From a checkpoint of a small mixture-of-experts model trained on Wikipedia: 8 picks a token, 656M tokens.
Below are experts of layer 4 (counted from 0) of a mixture-of-experts language model. Rows are named router (the router's row for the expert), up (a neuron's input weights, with its number) and show model dimensions 0-255. Each number is 128 + 32 x the weight over its row's rms, rounded and kept within 0 to 255. Numbers have three digits each.
After each expert's rows: a language model's description of what the expert responds to. This comes from a sample of Wikipedia text that the model never trained on.

# expert 15
router:152117100100158173107127093108106088143192127166206096127145128160109140111126176143087122144119140097150132117124164155118142134142138105166176138182163054164164083136126138111116166130106103098154156172113156134114102154146155097114129098114105200168107112106133097141143143131092205150113119131147121126155152117197201074106184064097128158121013154176164082071143130128141150078107118119123082119189134136189122097072107168101102074129133109128138114113097128158173091109144108126152199037107081134151144137138114117151113099136103129147121094127140108156117184098180079159097182132127118107190154164150135157156128207109145102057131079140121066121112141105094141105097126122136170136096128123097097136105138122158103165150132172140155114079154087088115121104150020
up1:120137102108110174158124135081101100162156192127154153143090156123111090131089221190093144177100140183139118183160150137165153095053127117154152181095145075095120127124138099145108164072150145105099174157112208144093093065114136149091059134113160119089151127088141185126130118102106153154139149158170190132117160161165104119115138113111115181172118148142116141100133094148098093107093125123115117150131141114127090122131087100096136124180164077182081129129053154083102159167160135129150123128161117114091196127083082116165181159171119130150078124217150131164065098105135062138131158121134067162127164182081130184121137161125094166064106078084136086142139112086175112123195106102127164161095096129126111147092124141129080133143139145119136150148067150132145151114147086
up2:071124161131117118094064128086150122150176134145089108101170144129071158109061116197098130097114134164179128153187060086124091099107118114107111142127138178147146139094156143154177147168152111085165093138140168088132060189080119121140110077126137135115076087191091140134115130166189100112098130097166087159147172112094170136120166139146147145230116166180126115144217145059098114142136099068062147123163101111136109116145113072089134138125189146087129110081084125112099127145121074124132151090126071070132158089145148127169120021142110110088121086123187101108084117166137123114091139164141117113154128113117105141193158106109136172144104156153118131135126147090116156159159105123180142151167114105156130129122111119193122128154125146105120177093094133106100093191115108
up3:075148092123117082077188150126130114116155100107119119067150090108122145133125132096121148130156113108112160105148184146146151096146126118129161155119161096039115104081159077107076102048099103074127123103133129128125141070122144123124159118145149118132135126158143139061167156110104109067122135154146164095174137163146142131163110140129159170171115167077150135128075185080152113111157039137167038126158158148146122158070153126106115127167105086084124114120118133143153211113124099163140139155190084162185151174167144083104135086143106141114138124120180143076166122089107155115165188112138158133222117116170132123177106131081177202159129095182155083102134149174054171089150099051134075105142171113190148092127129152147155153145147120113116096138142101137122114119127145
Closing parentheses, quotes and braces, especially after years in lists like (2007) and in LaTeX formulas like _{kl}.

# expert 60
router:139127106138107127109090123125153108174113069097155110179142126142074213131227123170127157129184113173110124144139112163142140104113161098144130127119086095158170110053059119140058141121177066117149100206160152115065089125162170161132149154156216125147135155152113110124103115114165106174157143148162122092108153101179153138196138149106124124122073123141096127072153102193151141106142114116125151117060135168132076151136138150107122142125146061098108148171101103111093087085172148132131127114107120172090127096157172111168078056114146081143074167093141159143138112112094159158136159150162098148159119101092171105125143138148139146154078082173117103085162102110074107082110105133139121149151153089126106139173137197145073142159110133117209133112185141078155144093116089
up0:143074135094145132140111152082198156147103091127140149131145142122101100116175144124066138142105123163132194165190098134158143081050149083110163076107136158118148184119134103155100167141118117112195137185160156101114167172138140145116028116180158126103143140176082129168085168152048136178135121132095124120082113125170149139068166103096152163173123099099150115147118131236112151146178141161131164105146114113108104116126111087104105110155149148106124111139163103093114095127091126136153141134129163124134167122129129144043088128138148133160166126118117145161160072092112120129140169221209109081131129152119141129096146148127108159158078194130150129081115112126106070099108107163144146178127143112121139109143118099176119092144058079111110132117185186099121116031153133
up1:064132139142202134092125128133131138072164118158086090126119151074113162217190111115119069119128127111137156082058095110124162134087151129137139107135168127126153069106180046110111184101145115096121124092108152195177089128112113121144116120166112139097105081184106108129109125126181060112113148090159156106133106123094139107142100120138072129119140095127155121118089146087202093138175143131116135106109130129121065146090111160070106199164139153135147161188151187089136122149206142184145101102188147152119140073087147102104087156115135176101114121140108127169144154163119170125102140076064109125111185186142160133152129166119141156173177100163133086128166155134121129098185054108129110064120169142144192148206149107082127137142113122124117125092146100135167123163119144
up2:163157156143077150127144068168155148170140121124134145095148115128118131139127074109185061120156202152087202123091190105176173157137166159147140103117072115115144097121133159129065094154189083174098109105113151127097181091114100087091188134080109092130148137130148128182070078104140107226105079079149101132098172137140129141085162151163170151056054161115101148138166165086166118121155059152084106127120125197088103139106129170118099124087107126182145151124076163106119131126156103148119131141094170141105172126128123136167119143151104176118111167100091108177103075074151161108103162158084136098148135106072107162168159086098101127125112113091116127175100181111080147119141100128111166122109117157121137151156166058171154161093111117157142122096132115095164104128117077
Auxiliary verbs, quantity words and adverb endings in running prose, such as has, had, more (than), first, only, -ly.

# expert 20
router:135140064099142147054131136105145104093156139090081114128172133107124161110133117165143160181117157150128111155141109136132114136134141139109085147107150147074120160132089120171159140080152116155038126182130130174127091167142147135134125089186146139105162151116144093132131095105097074096138148120114114132174115108073140128115116138148174117150109132142160169049172166097111147139143083109097121122096142177098047069097104176143125134158177105139145121160094126094209115115108056117118223099152122071157103125143132156133138057186171120156123167111091115173149100128111105171115113138176079131097142099168102180165161093133134178136130091201141113121064161111062156100145094099135067195128123155112100102079131158142129117175053190126074192165161138162140142129110100
up0:177117152139158106103140191154162118193130103188172098127145131101068077058140181167084189159133089067095137180091130115116142116141082194117139148111119071179178198103093131101155097152113128167166099111187103099207124134113163150162100123201075165108116134095121131053105080135099130098111074145137122116102127129089090099160127147132126138120139167064108059136105121168063203168089129117147167138099147128107099112105192112157107156138148100140158128136137137117065131107207141112101115111153174110126194144138116100100149128140186107149136150123135176127113142150129078105156116140163164119121055119151133165127119166083137123110159145123168117100183103153100130097127114132117134128115145172091110084049128196149151118069120150110114144099164131137111163074116133
up1:122106089125211133129154126135155154176072160140165152141120065161095149084106125115135117174154188138112186126122162106145133140177107096163113112117098113129129128153190139130099136082140134084126161115137131130102103127143183120147122131122124125064136060069092127110118130062109156052112144118058119123196127100173117096075062119122140105094190104097157126120079177159042072134139155088161084146116133122128111156170143167138154125129204109118106113168203136147141110117177136129113135161114122149117143118155083086128153080108146116085106075143118137148121153150142130147161143104132122143186130140148126133134120151141041171127109152064114154131122162148091188093169195141139038088089079120103159143113128196194138177141106126158117079126165174136190103096142083
up2:139142087184124160128129110122081180128123146124130103118119091086158146117117122113126136163086101133162114154107105117227071134131140152115124114111182137132118153141129157136138149082116127158121132136066083092152080131102106105136128117111084057155163151158061105125102151162115145221147113053090170196159139150159106159123142088131192085117111099139132116080130154129183149108131142083113100117104186130124153093161083169116111117095150156115095083182128096113133195100125052104117189180109163056127140138114119172114065099186117112104105176095133108134121108134204129106197179192177162128163121181210163119138180125112104119135102120115167136127146129098052136131123135148130086138093129162124147112073162142191158106129134125174075146144121103121125195153110093
Tokens in census phrasing, infoboxes and data tables, such as pover-ty line, population, age, Total, and colons after "Source 2".

# expert 55
router:153136118111157099089123181139102123096134066101160096201163096095072141065161126159099127131148127138141101083183139165179118084116075110110123058081084100149192175091144141113144147114138152131128161140144147135100134131164136127149103131208192130150118110103163096156146134125128108115101134204121092147115089138128171145141134104097192104156123176151149143133174095194090140144145102075135142109085120143116114123104087091122148133122149107115117168129062111089126086071097146131170166108124142138095079086152188098111097087136116178150134116097174158093142095054103167169085159112167094138141133189158133129118177206172188144087136101176171085139175111115142060098100163090164118136177113143050124145130111156183114151160112171135137167155168161085079102092117126
up1:175086129143141175191130155123184156163097132081163155148158158124088171135113152120155131136133134123124127109115088161139124147192162088131100121157121084151155119083118111091172128110092159124112201117109110095137156083139127252144198126115148107141134188099147187091181140092151151094148088133114141143206065109142129144149202107132167122092078093155122169109110096145084130142142118112137126097157136154111095145085136107114145131107113088102127196105134130170150154092073216151083125095104111147175170109097189137064162137101058122201095104096081143113109120070091081137110155092155096213137112156089165116109140076155102143100171172098095104145132127083155102153126174106087126076128105120089123192111133123125110146143124176152146135123165169108107134137122105
up2:155103149108096138128110141106166114074106117208142093143216180161153150109135162121176090110157122080149072123166093160146108116111082113175144126071152102140155118149110157100163132123115112124114129109112065174115112117137119169182089131136151113168072110096127102153155132146157126194123095103159091117142085130171126136157155093078145098067170182190100150109152103150156153115163173134124058140062144139151158131134122104122109111129161124116087151136119073109107124115117188134132177123132117082119093182097195109138063092101142123095132145120086105080127135115139109175159110100118166187158095143168231131154218130115196174120129140104082047130115073147115144132133179126134128167137186118049158132106177173137110163130120182111130125083156119132123108084084120
up3:163170166156102127176144128108089101060155129114189152150125083119125149071145126149109172097198118178125073172056143143135038146102155184114107066149110113098162083157154105068131097139168148119137110119115110156077089123129199179149136102152086138113143139142116161165107093095082109165201108136131131149104154127180082114175159076101121109159137095131138140098175181071111126142210088129141143082133115122106123134122154089080105072110113116120154126155081093167154174116187161113119174110149113114126088070174150129120125116116076106121142104166126074129089148156135200148141105126107120077182106126115061097170090143080110113123116106177134169124148107120186074100159142189117150133168102117125080105185114118108110104159145112117186122194119135096128096132142156
Nouns or word pieces right after the or a, such as first, last, band, company, end, and the full in full moon.

# expert 50
router:128124110130161084100104113133145029100115092154148129173120097119129107108202141120093084100161208143155172109108144177179087157061124157117154110104090099118144199129124133112156173136186103118155192117086114129114117198102154144108152113086202141105157102109116086198157145140103115149111112153113182198201123192146134178113161131093148138132114168162119191099140083197142089175080114156143080103116139143124127109070148166133118100143105110184111087160149128128113057122088121119130108132104142115123127150149135125149124112163095145135087156112089158139125124124133069123117173087151143137127126110142082089156073172129158120099143074180111137141138149120110132108097121094124143132034081126113128144146172105096137179087154143207111153097145140043088111099187116
up1:163098158142171137189105122130116100100143071119162158180125210163140136081156171099099117124142186141164183143103140098195076121173090115157124136160101095106084135144189098148187113090077162109116183144108170099097091073103040080165108104170079156116213131174095110153148159125123123150127139158078154218189060158090155158098109167171130168120163095150107117133112123165071174163096149101115123185074124146105106103142137059110157110105151131083144083122128153154115149109134135096140131063143085101109096101117106086156096178103122141130147154154145101174108127084102125168116118089134100156139134195144109124161126156140153099096152117096150144112143114129115122105181107144129122132142154111107088129168116163134096108060114149153098140127088226158128132108101107
up2:114064109153185112116175099089179083144075149132151127128089167133124164093147103120097128113146121126135143119139091164124148105098128106161184103150157125131153123137049086160156190118118140141130217075095174175102140177110068112046150099088113152082172141157168097124107114152144121144132189075129153147143148160153145154172131099093167134111104151132073107182184125074142100128132202117164102066123130126132139131125132130087148185091106102177149069102148172137165072120129088135096121115092110109107158166143101116165186101133128159122123127100141179186124126139102170140137152143117147136102155072146142171111017094104132120102149121162131087122124149105096164135104106131161089128105186146133182186126195161141107159113129161111124095174126160147049119046119165
up3:106159058050139089150118148102116121113177139156123166145121075095185138177134146173114105111149122145126068026143147083115062131131100171156134103128150119116142094121099121135154102156133147157094115141146093157112134108067142160143178199119130171120127110108090163182183161103121117174121154157118103158091148195169113164130144172177172107121134075093159144085166105129175170094092102073126102152142103121131138076135132137167141114207137156130166135205152104120115108091101189110153071103140148150124117074140134085144105102150170108143135047092173178117141146175108128112163118126139136102134166143148114116074172137139100110121119117111117125190160167113072108120090106091096103092117140115172054134135125115086060158111204110110089100128164106152163116138189192
Capital letters and digits inside acronyms, call signs and model codes, such as CL-R, W-F-AN, PT-91, C-54, CU-B.

# expert 46
router:163151110117110075090140099157173144122164098103176096172155093198083119115128091144089119125144129125068092100138118145136153186130122081186160161087096093164146075083097102147107142166125068149135151185133168119099100126146150084077077177139127102165177138098166171134131182105070125138126101175141115184164149164038149117165145197074167145114135123159151098101175093129105143055117131101156091105170193084084155081113148090104133150134088153178141147126120073119144081102217107104121139061136120103117159075185120100167136111093172113138124132061078140134117114148174132136147154117169080140130162120131084127112099107153166145125085141164156099091149153158096175116116113101102177147137130089138118191128191176122126142121112128110168123136157136168079133112113099
up0:121182151064160135134139096208133148139161087159075141176151139122107115118111127128185065125098149151081106121144158078101164134143097076166062102108107169136141138148084179165148156183137071119115104101149126165114140110113137090116089141122154135152124159167144057107121122166081144094126173166120101140114114144100073089155092119060118185100105088112099147164144199127176200116084109144130060147144145108098136088098126138147125116098169203123177128125129142083101131137128101157108152106137137131106106124199090163124132161125089117114146118153047072183160154108047116152106193079138198161121151126148108199144099134160148123154134108136097132133088120145126137108067126112070140109192090094103150112171111170119110125143146136198083080073107166108117114087143129
up1:137129077178087156094180124097124043111139146125138134125101053148089121132130101085105133119158165074140107115107153136158117141136182153172095090103113150139104106106189147157133103103082098128084125077095090113103184125163129118158100145129168132168122111104130141102114154095132194105091142114186158214067180124096095137147111118182133166182123157146158110179181108102156112061166098131185122129121126134131156109104138124191136094120116164190123151124113115086112147154116111129140212096165103127167115148084159090162081134163086154085134130092142115146181102174099114043092143051149138124121146173160102165138100088093105120145110148093170131150126101148150110135145075100160133120144106158154127114099159137131121157218120110060172074072058129125138083173128082
up2:204130121103114165150148074148133164129091158122134142139093184151123108168156105151097117145136112096214106113103158117096159139114090068150106136160102101097172099111117145149152112136068143230141114152114087121114144095182140133166118093109084096133173121100071094184129120082136108128101108101117103122175158141121098110086093125139143063093077083127105127107148094140113153086111108140128133121132167142153122108132133042149111128154178117095189118154150071156150079133193156172183131100092101117156067084106138129125142103090139060165110074158115134122122122122097192169093198122185158183133150133154148069118114151202108072152152105129109104069135078102129103177091151098152121128111124170185121157124164116107136163192155064130112134064104167158147149182145125
First pieces of words after is, was, very or quotes, chiefly im in important and images, plus ex, most, more.